From a checkpoint of a small mixture-of-experts model trained on Wikipedia.
Size: 13 layers, 75.7M parameters.
Experts: 64 experts in each of 9 layers, 6 picks a token.
Training: 396M tokens, 3021 steps.
Below are experts of layer 7 (counted from 0) of a mixture-of-experts language model. Rows are named router (the router's row for the expert), gate (a neuron's input weights, with its number), up (a neuron's input weights, with its number) and show model dimensions 256-383. Each number is 200 + 30 x the weight over its row's rms, rounded and kept within 0 to 999.
After each expert's rows: "comes after" lists some tokens at least twice as common just before its tokens as in all text. This comes from a sample of Wikipedia text that the model never trained on. Tokens count by the router's weight.

# expert 7
router,192,229,181,144,183,218,200,178,230,170,218,186,179,229,185,223,184,171,196,220,233,228,204,235,194,247,177,182,160,234,210,196,184,182,195,182,195,204,177,206,186,192,196,219,177,176,175,225,222,180,232,127,189,182,198,219,202,190,222,188,228,238,251,163,172,182,226,182,177,155,217,226,228,200,211,176,214,225,192,172,173,201,178,199,213,197,202,213,207,158,195,181,221,139,230,154,205,238,166,177,227,231,180,259,228,170,204,189,178,228,203,167,202,175,231,178,242,215,205,219,267,232,187,172,221,211,215,231
gate0,159,194,188,206,220,196,217,241,238,200,232,207,172,231,214,115,176,211,227,242,197,213,173,182,210,194,143,199,204,255,256,185,184,195,259,185,226,175,160,191,171,185,216,215,198,191,195,219,194,208,216,160,193,212,218,230,206,219,198,166,209,182,226,196,247,212,191,204,169,250,217,128,229,229,170,156,257,170,208,170,201,206,214,213,182,248,198,169,202,166,208,208,303,180,172,212,202,170,204,207,236,235,224,207,195,193,142,196,226,204,214,221,203,242,215,166,188,203,151,205,258,218,226,212,177,232,223,206
up0,161,205,210,268,206,250,213,193,161,262,188,213,205,214,223,232,188,193,183,192,158,113,197,206,235,204,182,145,237,212,151,191,189,158,233,172,236,203,273,217,227,215,164,149,178,195,195,244,221,196,161,198,181,189,182,213,153,150,175,280,187,162,213,232,205,190,212,204,200,181,182,224,206,213,222,246,181,193,183,211,257,184,188,208,128,218,218,162,153,231,168,206,179,268,216,241,173,200,199,172,165,150,225,183,157,225,203,173,224,227,225,167,214,177,211,260,176,229,204,153,173,214,228,201,203,275,248,180
comes after: " the", " a", " as", " his", " an", "'s"

# expert 62
router,211,185,208,192,145,186,232,124,263,205,236,233,182,178,184,164,177,149,217,180,228,214,221,207,204,178,197,185,154,213,208,206,233,209,169,175,165,170,234,204,213,217,192,204,201,164,203,200,234,192,240,171,166,174,219,215,172,173,195,176,249,213,228,181,225,170,234,202,192,198,214,206,193,220,224,166,198,238,177,169,214,215,249,175,242,142,239,207,187,182,193,171,203,137,227,183,230,199,153,212,224,210,177,229,254,168,200,199,178,220,226,192,226,171,236,197,203,284,179,214,245,199,198,161,186,256,238,207
gate3,216,166,226,168,176,137,210,211,191,228,161,225,195,202,189,197,255,180,221,190,214,220,247,172,194,182,175,188,201,202,131,196,218,201,154,187,105,198,188,202,145,235,170,217,181,162,218,204,226,223,217,204,200,182,170,238,184,191,199,141,229,174,173,140,227,237,209,241,187,154,158,206,240,176,221,172,189,199,231,152,265,249,174,179,248,204,194,231,240,197,211,263,208,196,207,168,232,194,198,208,137,231,187,180,174,215,186,198,235,174,191,231,191,197,202,154,163,215,214,179,182,193,141,145,207,155,289,202
up3,200,210,168,214,211,229,219,177,215,219,221,169,202,194,189,258,228,232,192,176,191,181,150,175,170,181,222,165,224,155,177,193,207,196,242,162,203,264,135,178,225,168,234,165,204,171,198,210,144,230,177,186,224,168,222,177,182,211,202,241,206,181,146,235,168,171,209,230,246,205,223,176,259,221,214,212,209,237,203,246,209,177,272,259,146,171,195,170,218,211,249,197,220,269,200,260,213,227,192,140,200,225,229,162,197,238,148,209,192,182,194,207,161,261,155,230,216,191,220,205,298,209,201,226,172,196,131,181
comes after: ".", " 1", "1", " a", "5", "2"

# expert 41
router,226,188,189,141,152,174,187,155,209,212,230,169,171,230,214,244,187,182,188,203,191,214,200,223,199,224,229,212,168,217,227,205,230,192,201,114,186,168,197,160,221,214,203,214,195,241,186,208,198,207,249,217,171,195,204,202,202,198,207,145,187,244,185,227,144,151,219,204,170,161,228,178,204,242,229,189,235,227,175,194,201,234,187,208,199,175,234,224,211,154,213,183,204,211,206,118,210,242,175,157,254,228,161,205,275,207,203,150,222,220,185,179,206,174,219,200,226,225,213,184,178,200,160,202,226,240,239,201
gate3,249,217,189,161,211,135,219,186,241,258,230,241,214,223,177,204,197,167,218,191,224,176,168,205,213,276,224,281,195,193,230,186,209,173,234,182,195,122,175,161,193,179,214,180,197,251,129,284,210,242,184,225,201,258,200,194,231,223,171,212,250,170,192,220,189,194,180,208,188,136,173,178,165,180,180,217,216,195,211,174,200,193,148,203,214,208,208,233,167,227,195,243,197,217,191,141,205,215,186,227,230,235,214,193,189,199,207,201,243,203,190,261,236,208,199,187,152,229,225,178,216,224,170,187,176,216,188,242
up3,248,192,195,193,215,167,202,181,229,223,169,220,239,242,165,211,230,198,221,212,219,124,193,186,232,216,253,238,200,198,191,203,200,190,211,233,141,139,207,189,198,223,208,198,236,179,148,237,172,248,171,269,184,224,132,210,170,232,206,247,201,215,194,199,168,180,180,200,201,131,197,223,175,238,172,226,193,204,171,215,200,148,166,176,200,202,192,184,147,226,185,206,196,229,246,147,209,184,223,188,167,198,193,199,173,233,216,233,228,236,173,231,223,198,180,176,196,245,232,182,201,250,185,189,223,179,188,181
comes after: "\n", "==", ".", "===", " ==", " ==="

# expert 25
router,193,212,167,140,161,212,222,192,267,189,227,162,172,198,210,195,215,187,210,161,232,204,183,216,201,230,237,200,162,190,246,222,213,208,194,179,206,216,206,188,185,245,197,212,164,160,166,209,199,169,222,181,146,151,233,235,246,167,206,105,249,248,215,177,178,151,232,165,173,163,180,151,157,160,220,200,211,223,166,156,184,240,218,216,224,193,208,196,157,156,202,191,237,199,242,206,178,222,181,188,214,274,125,198,232,182,187,234,205,249,195,139,232,134,236,244,257,196,296,238,233,180,192,176,240,220,236,218
gate0,193,192,215,200,212,194,189,213,164,196,229,211,210,142,209,199,188,245,189,168,208,227,211,234,181,183,220,210,224,192,235,159,197,251,189,179,200,279,218,254,205,144,161,216,185,136,217,161,190,206,207,176,171,213,193,201,159,220,183,163,202,249,254,222,235,159,191,191,190,197,218,242,253,249,211,172,221,212,149,245,209,196,220,222,223,209,183,196,178,163,173,196,183,192,167,199,171,203,251,188,186,236,226,226,187,217,207,194,175,218,214,194,211,187,212,183,171,220,221,173,157,231,281,206,265,157,214,190
up0,136,215,244,247,194,243,172,183,194,183,143,227,235,146,232,216,231,199,146,255,203,158,162,212,269,228,265,211,187,171,190,214,216,194,221,216,141,226,193,235,210,203,198,190,237,174,206,228,222,189,212,229,204,156,219,224,221,187,207,257,208,227,219,239,176,194,189,179,175,171,208,186,237,233,237,224,200,196,252,174,160,158,143,198,193,192,204,201,160,197,190,221,143,166,207,291,254,152,225,185,283,215,224,249,203,199,183,212,159,208,192,239,229,230,187,189,211,179,245,180,234,214,213,198,202,198,169,168
comes after: "\n", " ", ")", " Party", " JPL", " Candidate"

# expert 5
router,211,214,206,147,186,186,199,175,229,199,226,169,210,202,195,228,169,154,207,146,200,197,205,255,239,197,196,207,174,234,212,236,217,193,172,150,176,231,201,194,224,211,204,219,182,143,137,209,203,180,233,131,146,165,181,224,232,172,226,194,197,252,198,216,160,206,280,185,179,192,237,146,236,275,193,184,236,234,159,189,173,238,199,232,188,151,227,203,187,161,190,188,192,214,231,139,216,229,185,186,218,233,158,213,245,176,181,179,233,225,208,207,255,206,228,207,249,228,229,207,247,218,187,166,198,200,210,195
gate0,163,199,232,239,194,180,220,205,224,252,166,189,192,192,184,219,119,164,160,215,190,198,211,259,191,205,200,191,248,222,181,215,227,171,169,214,193,181,196,139,239,241,200,143,174,165,203,168,213,190,172,156,171,171,282,220,174,209,159,220,151,187,170,185,179,166,207,220,164,201,171,146,206,203,182,207,160,171,193,194,223,173,205,205,234,129,201,220,163,222,152,198,240,222,221,205,175,141,196,270,221,135,173,204,197,226,209,206,226,215,155,223,208,210,219,236,205,189,179,162,207,193,242,149,188,213,188,190
up0,193,176,218,187,185,215,163,189,187,241,232,240,137,215,197,201,209,179,221,203,237,212,158,163,199,226,186,178,165,191,188,182,162,166,106,216,177,212,136,205,188,250,219,206,222,225,167,235,246,206,201,195,185,211,125,202,209,184,144,186,218,206,230,179,218,204,219,171,196,212,203,198,170,213,149,195,201,206,138,207,194,205,207,211,272,195,175,232,148,169,210,191,207,148,178,209,169,209,217,222,215,194,201,187,152,202,249,209,166,165,236,200,217,196,175,197,206,244,173,187,218,186,178,233,258,144,218,186
comes after: " the", " a", "'s", " his", " an", " two"

# expert 44
router,220,214,188,150,146,185,188,191,244,190,235,208,185,211,176,191,187,131,169,184,237,196,180,223,239,199,185,218,173,289,216,229,220,157,141,182,183,212,210,183,204,217,192,233,200,156,169,181,208,172,254,146,172,186,245,212,208,173,231,182,239,258,178,216,194,176,246,206,177,166,218,192,237,234,231,165,214,234,184,161,200,213,205,251,242,174,261,225,182,182,178,173,238,154,204,171,173,230,205,192,221,264,195,237,217,180,248,219,203,240,203,193,242,175,230,183,231,229,235,179,247,234,189,167,255,249,213,193
gate0,183,144,234,207,176,223,212,182,259,180,180,204,180,214,211,202,235,206,204,226,226,210,201,253,210,256,235,198,139,207,186,159,197,205,130,207,187,228,145,196,212,172,133,223,256,195,218,220,199,175,149,228,237,147,137,215,180,187,177,174,175,220,206,113,135,205,210,190,229,113,142,159,215,224,255,191,178,203,168,164,190,192,213,219,236,212,195,198,208,162,210,206,175,199,169,168,173,168,216,188,195,147,211,204,186,277,245,220,184,165,222,203,230,184,174,236,191,220,202,193,182,189,211,175,250,177,190,177
up0,226,248,186,206,236,202,212,174,130,189,191,154,204,146,202,183,233,221,190,155,194,181,222,191,176,150,155,181,219,181,231,163,227,209,249,241,151,188,242,208,205,215,228,193,202,214,211,194,161,202,237,190,183,237,255,193,225,206,210,234,194,196,161,304,256,224,219,170,156,294,218,248,167,167,213,220,251,174,251,211,208,234,205,179,214,206,215,191,157,250,158,185,207,211,242,252,221,238,183,192,210,228,181,201,208,147,217,143,214,181,160,172,210,218,183,178,190,168,191,209,214,231,214,190,207,203,220,250
comes after: " the", " of", " The", "'s", " with", "The"

# expert 52
router,204,208,164,150,213,219,251,145,253,171,276,189,194,198,228,212,217,198,167,200,233,252,219,199,223,194,176,242,165,284,177,217,245,175,195,170,166,189,258,205,198,196,205,224,185,177,185,197,209,170,232,185,165,196,208,227,211,217,207,121,221,189,247,238,152,179,208,175,227,202,252,172,187,226,211,164,199,208,156,169,193,197,206,193,243,179,166,205,166,126,184,156,193,164,189,161,222,246,159,201,225,212,155,256,243,184,214,232,187,227,213,164,217,172,258,277,208,187,210,202,242,224,179,138,201,242,244,176
gate0,186,177,194,196,172,191,177,201,182,208,243,226,241,209,221,228,190,218,170,215,156,226,213,227,178,171,211,218,241,149,167,218,210,222,169,229,180,207,212,199,205,206,221,242,171,160,193,222,241,197,211,189,180,185,234,229,148,206,141,134,191,217,268,216,184,178,252,213,233,190,244,270,197,234,173,183,223,187,232,242,168,175,188,192,203,206,165,188,198,128,169,180,194,183,244,217,160,175,202,181,199,196,154,230,188,221,228,217,205,164,142,177,140,171,181,201,221,190,209,174,258,174,226,250,203,206,150,143
up0,249,152,179,215,228,194,178,232,205,210,154,225,227,186,203,130,190,199,193,229,223,205,184,237,219,188,200,239,188,167,239,221,216,200,232,202,238,228,206,160,165,243,173,208,187,173,172,218,195,185,236,171,209,149,195,233,184,138,186,199,258,212,207,263,190,205,147,166,176,211,236,193,162,193,195,229,166,240,197,245,196,159,188,173,167,203,184,206,221,194,208,227,224,180,207,166,203,213,166,166,217,197,181,244,152,217,193,191,215,198,194,288,222,222,160,169,214,205,207,182,156,86,133,188,255,178,229,162
comes after: " |", " 2", " 0", " 1", " 3", " 4"

# expert 1
router,203,230,186,182,238,183,229,127,213,183,213,179,174,177,174,216,197,92,168,174,215,212,173,231,195,201,151,192,183,195,216,207,191,193,149,124,194,182,191,167,234,236,172,236,185,195,187,224,206,141,211,215,125,160,194,217,220,203,241,135,225,203,220,263,159,176,222,203,214,137,202,189,199,214,184,220,233,211,147,204,226,252,245,219,252,163,216,210,186,158,229,199,206,166,236,143,217,212,185,193,239,212,169,209,209,170,204,218,209,234,238,158,245,152,172,216,255,219,193,189,220,219,166,200,241,220,204,226
gate0,220,169,190,205,216,184,183,211,239,238,236,134,263,204,205,240,211,165,192,181,233,206,194,188,207,199,153,167,217,164,224,181,204,196,145,208,229,188,211,238,187,177,178,186,189,198,240,241,229,213,240,205,264,172,144,215,175,195,206,197,232,218,229,199,231,194,176,191,202,169,206,209,270,199,160,188,144,147,193,215,193,228,188,202,176,160,198,192,174,189,198,240,185,178,159,222,215,173,225,160,193,211,187,216,193,199,171,211,197,230,220,195,225,204,201,189,158,186,230,142,201,170,191,206,211,212,183,196
up0,198,280,179,214,201,235,195,203,215,173,140,256,185,239,181,183,207,235,190,187,194,205,178,174,240,259,272,238,185,252,146,200,185,180,256,225,221,237,192,161,208,246,211,191,220,245,167,187,167,220,154,158,224,160,237,176,186,218,182,186,154,205,186,199,150,137,222,209,204,214,198,163,145,208,226,182,222,224,190,191,162,192,242,178,196,188,155,205,213,234,205,147,194,165,225,222,226,190,194,231,194,223,219,168,190,194,195,205,211,183,145,237,132,202,231,211,189,217,154,211,221,213,195,219,198,174,231,121
comes after: " |", "\n", ")", "|", "==", "|---|---|---|---|"

# expert 33
router,180,226,166,156,234,138,167,155,237,207,232,169,172,238,201,228,186,197,201,186,192,248,176,221,216,165,200,162,183,217,199,174,202,258,214,194,175,224,213,147,238,188,168,227,174,204,186,243,197,184,230,145,184,175,210,181,249,201,193,189,185,238,192,224,193,151,215,201,209,180,215,198,189,227,264,213,205,266,145,163,185,232,208,212,228,187,191,202,209,157,211,166,194,217,224,159,204,214,115,163,226,190,139,213,221,163,240,197,195,243,213,215,263,143,251,198,253,196,245,206,199,194,191,177,218,214,236,238
gate0,210,203,175,261,225,243,220,228,235,229,206,218,221,246,188,174,176,169,153,258,158,193,200,249,215,212,210,223,163,199,165,230,211,221,208,132,173,213,175,208,198,187,210,189,172,191,160,233,185,196,231,208,215,211,230,208,163,224,159,176,209,158,247,217,166,173,225,168,210,216,197,198,180,192,177,231,209,197,224,243,199,212,159,212,207,186,151,242,228,163,214,196,201,153,221,245,225,193,194,244,229,184,163,196,151,212,162,207,179,205,191,221,217,160,182,221,206,218,238,198,160,112,195,247,142,198,209,200
up0,180,169,234,235,166,210,206,181,195,247,198,204,217,159,138,247,231,210,192,176,221,217,220,157,215,202,154,209,252,209,185,181,207,206,183,239,227,237,184,225,190,193,171,139,250,211,163,156,213,156,198,246,123,178,172,160,233,227,187,225,223,228,152,216,198,187,179,239,156,176,228,196,180,224,218,254,193,166,205,254,170,205,207,148,145,225,183,204,183,186,173,200,178,201,196,164,131,161,233,152,206,221,136,205,229,218,232,217,174,198,238,234,173,188,217,187,151,208,195,152,242,242,197,200,207,206,153,162
comes after: " on", "\n", "On", " June", " September", "born"

# expert 50
router,180,230,185,182,190,194,233,196,207,146,202,205,194,167,198,212,200,165,230,176,193,223,180,212,203,228,216,213,172,235,234,206,230,234,167,144,186,216,197,198,194,202,206,215,127,172,206,243,239,152,200,161,190,174,248,227,226,149,165,169,252,192,236,212,167,172,220,194,188,184,179,180,219,230,180,146,196,207,180,150,175,209,213,242,217,172,237,211,179,165,175,162,258,155,242,192,210,229,163,159,235,231,193,216,186,177,206,184,216,224,240,220,249,167,206,206,216,253,275,187,221,182,174,178,218,221,237,221
gate0,240,170,197,185,212,216,151,218,242,202,180,212,167,234,236,177,178,176,195,236,195,223,232,189,243,220,191,182,201,226,222,201,257,210,222,170,226,218,216,149,185,188,217,218,162,190,201,233,161,197,225,187,183,213,222,197,190,252,157,218,200,165,200,243,210,270,204,173,265,212,156,209,275,204,191,211,184,189,154,205,159,196,167,198,214,215,217,217,190,196,214,141,202,201,248,171,185,194,148,200,216,209,160,152,172,219,188,193,210,190,260,242,229,212,201,181,215,212,214,122,215,181,165,183,190,229,238,229
up0,201,240,244,198,184,236,199,193,170,227,180,230,232,218,203,216,239,240,214,161,198,207,175,171,158,140,187,159,219,155,198,230,124,231,159,266,248,210,199,186,201,205,165,184,210,203,222,230,234,176,238,170,191,193,188,212,219,213,263,204,203,248,214,195,214,227,234,211,123,191,216,147,176,200,192,193,272,210,215,231,256,238,235,271,144,224,209,174,183,198,172,220,206,276,197,221,148,161,198,169,200,219,233,186,198,205,225,182,183,190,164,206,199,189,193,221,163,187,209,246,186,223,257,234,157,194,208,195
comes after: "\n", " is", " was", " with", " are", " as"

# expert 9
router,172,215,185,155,212,203,241,149,245,177,259,168,188,197,173,194,212,192,226,179,210,200,180,236,236,184,210,196,177,253,196,179,239,174,198,190,189,221,204,199,188,245,179,220,161,179,170,264,250,160,196,176,131,191,248,207,208,184,217,171,189,209,185,214,152,203,214,164,179,192,233,138,226,210,225,175,192,212,207,155,171,248,212,280,207,153,249,244,196,156,176,196,191,247,217,216,253,244,141,164,266,235,168,217,255,155,206,216,246,189,204,203,227,131,179,239,257,245,247,190,220,233,148,175,195,210,207,193
gate0,164,200,186,162,233,211,198,172,221,181,205,191,176,169,139,196,221,206,150,163,199,207,173,215,216,163,178,201,258,188,203,201,162,186,230,152,218,234,192,168,202,191,190,225,148,208,224,157,164,182,212,183,221,133,188,194,203,234,184,259,151,196,194,155,197,181,170,155,140,161,234,208,205,189,218,209,195,193,175,230,239,193,211,206,219,179,182,186,208,198,190,230,186,205,208,191,169,206,219,217,238,258,185,246,172,172,221,121,220,223,182,255,218,177,201,181,161,204,212,187,144,215,196,194,193,226,184,199
up0,151,215,210,204,139,234,189,198,164,142,258,176,207,213,186,182,181,213,181,201,203,207,141,173,233,216,193,172,224,221,213,198,214,241,229,229,189,129,181,223,196,245,219,223,212,115,226,204,180,175,155,205,145,200,233,193,182,238,213,164,159,167,132,257,194,198,219,250,202,241,214,176,160,268,173,177,250,170,179,201,128,218,216,265,239,241,213,200,183,217,167,213,243,218,199,222,189,183,229,226,217,196,192,193,216,162,218,232,202,162,182,237,180,204,167,237,252,191,154,206,166,241,204,193,191,177,244,236
comes after: "\n", "\n ", " known", "\"", " Genus", "rs"

# expert 0
router,222,255,170,127,190,202,221,144,251,196,271,175,175,211,194,251,181,181,174,162,190,172,154,272,166,189,161,215,164,258,236,236,214,191,211,200,169,208,260,175,235,259,216,230,198,148,200,210,251,197,207,181,197,179,207,233,189,169,166,161,263,195,193,199,198,212,258,173,174,147,203,153,213,206,212,177,210,221,179,147,196,254,211,202,230,166,254,193,191,202,203,199,215,166,233,189,231,241,196,202,197,205,177,215,226,193,247,182,211,196,229,164,234,175,221,232,215,192,224,216,233,217,169,173,249,270,213,226
gate0,245,169,225,216,204,159,200,193,211,134,238,161,198,223,209,183,219,170,202,189,102,162,194,207,230,202,202,205,212,211,237,212,204,198,213,208,238,210,166,216,222,225,200,212,228,232,174,172,204,185,142,233,221,195,123,206,224,193,246,216,202,204,181,152,200,284,225,166,218,161,155,214,196,157,215,213,227,157,163,155,223,196,157,219,182,150,210,228,232,186,216,194,150,120,177,199,176,137,181,211,181,202,204,158,224,208,168,199,222,187,205,249,284,252,203,245,159,240,230,170,172,191,176,206,227,206,157,188
up0,180,195,177,222,219,190,173,200,216,208,204,121,203,226,200,226,220,233,243,193,165,199,181,217,172,204,172,225,174,220,191,189,207,198,181,167,212,233,180,160,199,254,197,258,217,235,219,190,164,165,185,219,195,165,130,205,194,210,186,227,232,165,219,164,159,213,217,188,202,209,177,235,194,187,149,232,209,198,184,183,192,182,173,194,129,142,215,228,313,173,213,244,148,146,227,203,182,202,207,203,133,248,198,252,170,241,200,210,271,181,181,210,235,250,181,229,180,195,213,210,232,155,216,178,233,182,209,171
comes after: "|", "-", " of", " No", "==", " with"

# expert 32
router,229,226,184,187,214,185,241,129,226,234,274,174,203,216,173,204,216,190,209,188,239,201,202,233,185,245,175,204,190,232,202,183,247,203,204,182,198,162,231,159,198,218,184,238,181,138,164,204,201,161,230,166,163,197,205,250,185,185,166,195,189,234,216,188,162,195,226,163,189,171,227,197,185,240,243,187,200,230,167,160,235,215,230,220,181,197,257,219,182,167,193,148,212,157,232,173,158,213,175,155,246,212,177,211,254,164,233,169,230,246,181,225,272,192,216,232,245,162,258,205,192,152,218,198,246,213,234,191
gate0,176,239,207,214,182,212,231,199,175,224,204,207,228,187,207,209,222,234,233,189,233,207,191,210,242,162,206,203,268,198,219,194,257,240,198,236,185,190,252,133,161,231,167,208,188,195,164,191,246,178,181,274,151,174,186,212,219,222,193,216,193,162,210,183,189,188,189,213,211,167,220,159,184,146,239,177,216,168,237,229,188,196,238,171,175,186,205,185,189,193,195,175,188,212,227,198,179,187,209,213,184,204,193,149,154,214,224,245,205,250,263,193,213,196,217,226,177,188,165,245,283,195,213,215,181,198,199,185
up0,194,162,214,234,201,182,174,225,214,213,160,168,146,168,114,172,185,209,133,155,179,163,203,201,168,211,126,174,173,178,185,246,198,241,167,194,208,196,162,228,212,189,173,243,162,236,193,210,204,204,231,133,220,164,218,199,207,154,229,213,196,169,194,194,261,188,175,201,189,201,177,253,219,200,165,228,153,222,176,201,190,201,228,248,239,299,193,212,214,176,147,178,174,227,178,177,198,195,208,192,154,225,203,211,183,208,161,237,240,200,160,183,229,201,222,206,169,258,246,205,185,221,183,226,193,169,206,162
comes after: " was", ",", " were", " is", " be", " been"

# expert 63
router,208,212,195,175,186,181,274,163,238,193,251,177,221,169,231,213,221,162,190,160,250,243,205,222,219,200,212,159,138,210,237,203,248,200,191,201,170,219,220,200,202,248,195,219,130,164,119,230,226,140,249,188,166,170,219,217,270,187,228,174,192,269,210,180,150,190,235,149,187,156,204,163,219,182,221,143,194,220,213,142,178,181,224,249,191,193,251,179,174,181,215,174,202,200,213,202,222,248,198,173,232,186,154,199,244,147,208,240,236,209,215,198,265,176,218,220,165,185,233,212,225,174,203,179,206,209,219,255
gate0,227,200,181,200,147,216,187,231,224,235,169,208,150,150,174,141,145,188,195,208,187,197,141,221,191,207,191,219,168,195,212,243,226,226,220,221,202,194,164,196,136,204,175,191,144,203,240,185,244,194,177,221,202,194,147,229,233,157,186,168,164,239,208,214,178,159,121,201,191,178,194,241,250,141,167,206,226,185,232,164,249,228,206,183,241,170,223,222,208,172,273,212,269,214,194,221,214,186,151,251,165,263,245,165,177,245,213,216,214,172,175,220,227,189,186,214,179,274,208,240,194,159,222,225,165,264,205,266
up0,162,259,185,173,149,219,186,221,243,217,194,147,228,189,208,216,159,184,217,199,178,270,181,190,203,193,198,220,178,206,187,222,168,230,185,219,181,183,212,209,164,269,199,189,213,183,192,190,245,184,185,247,155,172,194,169,222,195,182,216,156,148,191,195,228,135,166,253,225,198,212,236,205,227,180,197,178,183,210,243,308,227,261,221,212,217,205,139,175,220,187,240,210,216,154,189,204,192,157,198,189,232,237,250,269,263,239,181,189,174,162,184,160,228,200,175,163,241,212,185,277,203,221,228,218,211,197,205
comes after: " to", ",", " he", " and", " He", " also"

# expert 29
router,223,251,201,139,165,222,202,167,225,220,225,187,169,185,189,215,192,169,185,222,242,227,181,226,229,199,214,195,176,238,269,198,211,142,192,179,214,185,204,184,206,210,178,217,162,178,140,170,216,157,249,159,153,195,259,213,204,188,210,178,223,202,220,198,183,214,232,185,160,194,212,192,202,224,220,218,206,229,183,140,164,251,227,228,214,190,244,244,177,157,179,143,244,192,213,119,204,226,184,184,211,240,168,215,229,138,166,187,206,237,200,143,237,193,201,220,240,249,224,201,315,223,171,177,247,165,173,228
gate0,164,266,193,194,217,167,177,213,224,202,191,165,261,133,171,195,170,118,201,131,153,196,235,222,180,192,168,170,235,195,220,230,156,192,203,187,200,173,249,217,144,202,244,185,214,171,166,246,214,204,173,147,179,195,204,167,201,185,145,233,160,211,165,187,175,238,191,170,206,202,221,208,243,203,184,173,258,189,183,182,217,236,203,205,153,193,197,220,203,179,211,165,153,246,171,253,188,185,196,152,196,197,215,196,235,246,211,171,164,202,185,235,222,185,221,211,223,164,197,184,209,185,233,163,134,214,170,212
up0,199,133,184,174,185,183,195,187,212,184,265,229,183,240,204,176,240,226,193,280,189,260,191,167,178,195,170,253,199,158,162,192,199,171,197,214,244,207,194,186,142,166,134,287,209,219,230,207,168,161,198,188,276,250,202,211,231,215,128,215,210,226,233,225,174,182,182,210,197,200,214,194,216,192,159,182,121,206,198,154,156,196,160,182,253,229,214,195,269,215,215,230,188,156,153,165,215,214,177,206,218,193,174,214,220,172,179,237,190,161,251,144,162,204,188,186,207,200,186,209,190,222,202,279,191,167,206,194
comes after: " the", " The", " a", " his", "The", "'s"

# expert 47
router,202,207,207,149,205,183,248,206,226,188,237,170,175,211,189,201,189,142,207,227,181,229,193,213,170,198,193,200,165,252,212,204,222,188,145,206,212,223,249,186,217,233,142,216,186,191,181,187,216,182,248,187,133,174,265,252,177,179,218,150,220,244,208,157,184,159,190,181,179,184,223,207,182,184,233,161,243,215,185,182,202,270,189,203,218,170,189,229,164,140,197,184,197,178,222,198,260,240,138,177,181,227,132,251,220,178,217,177,172,192,182,184,242,199,255,215,248,220,249,179,235,182,170,171,224,197,227,202
gate0,184,215,208,176,231,186,222,201,190,216,238,209,225,186,226,157,238,199,233,217,154,202,243,182,214,174,162,179,172,252,186,182,231,175,198,195,161,237,183,194,259,221,217,186,227,191,213,231,241,146,178,208,209,205,234,175,188,233,201,234,176,164,190,148,194,214,183,191,278,197,181,178,161,185,207,174,181,221,217,224,169,174,127,194,240,224,268,230,215,184,192,198,178,262,164,200,244,244,145,168,190,197,172,285,166,173,186,168,191,196,209,262,265,204,200,226,206,193,240,189,207,152,194,216,185,204,184,191
up0,212,210,186,234,187,196,203,207,210,242,195,166,181,229,191,212,186,215,197,171,161,175,269,221,220,181,168,187,201,166,207,213,194,192,201,177,164,172,185,211,195,180,231,152,183,238,186,234,198,104,158,183,214,194,157,207,163,252,176,223,188,162,176,187,212,200,239,182,216,199,268,219,212,165,216,193,244,155,217,228,195,181,250,175,210,174,201,176,181,243,194,183,224,200,148,194,126,242,181,219,197,191,215,229,224,215,195,246,212,214,205,151,181,188,222,179,154,256,159,249,224,214,234,173,209,200,177,195
comes after: " ", " 0", ")", "%", " 1", " —"

# expert 43
router,209,218,197,175,223,202,263,109,247,199,255,176,218,245,206,228,213,171,150,180,230,206,143,233,209,169,162,199,159,251,177,215,237,199,173,169,167,256,241,181,213,236,213,176,208,239,198,182,217,175,219,179,184,164,235,237,233,173,212,137,241,208,189,213,181,163,232,179,178,160,215,171,202,200,239,181,250,225,181,181,217,226,213,213,238,156,182,213,171,181,213,152,198,198,222,219,220,217,185,142,197,178,144,226,249,158,220,176,195,239,171,205,232,172,195,212,198,173,224,192,220,201,165,175,236,189,176,189
gate0,155,211,153,200,155,161,215,203,202,189,186,180,235,210,196,183,124,201,142,167,221,210,150,187,247,160,212,225,202,196,218,153,203,186,189,231,146,202,242,188,183,246,222,209,204,195,197,261,137,139,195,222,177,201,208,131,160,198,176,174,189,203,204,202,165,171,198,152,161,181,174,138,184,191,218,204,226,238,174,213,211,145,226,180,169,244,245,232,200,177,158,142,233,156,183,185,184,212,240,239,229,199,209,190,186,165,181,213,209,190,187,163,224,229,206,243,159,216,123,197,153,196,202,173,183,216,225,196
up0,236,187,212,190,252,244,209,206,212,203,186,233,151,167,204,209,272,176,231,253,179,190,252,201,173,232,196,188,216,205,191,231,200,233,196,175,244,195,189,167,222,172,202,206,166,216,256,144,261,257,178,127,207,210,174,235,208,190,238,258,213,200,210,189,254,234,197,239,218,225,201,239,201,263,157,210,160,186,238,172,193,221,190,226,211,194,166,159,192,230,246,253,169,246,245,205,231,184,165,169,181,195,181,175,195,223,181,199,210,207,245,224,186,161,194,129,241,184,238,200,244,218,192,202,225,203,196,212
comes after: " |", "–", " to", " he", ";", " He"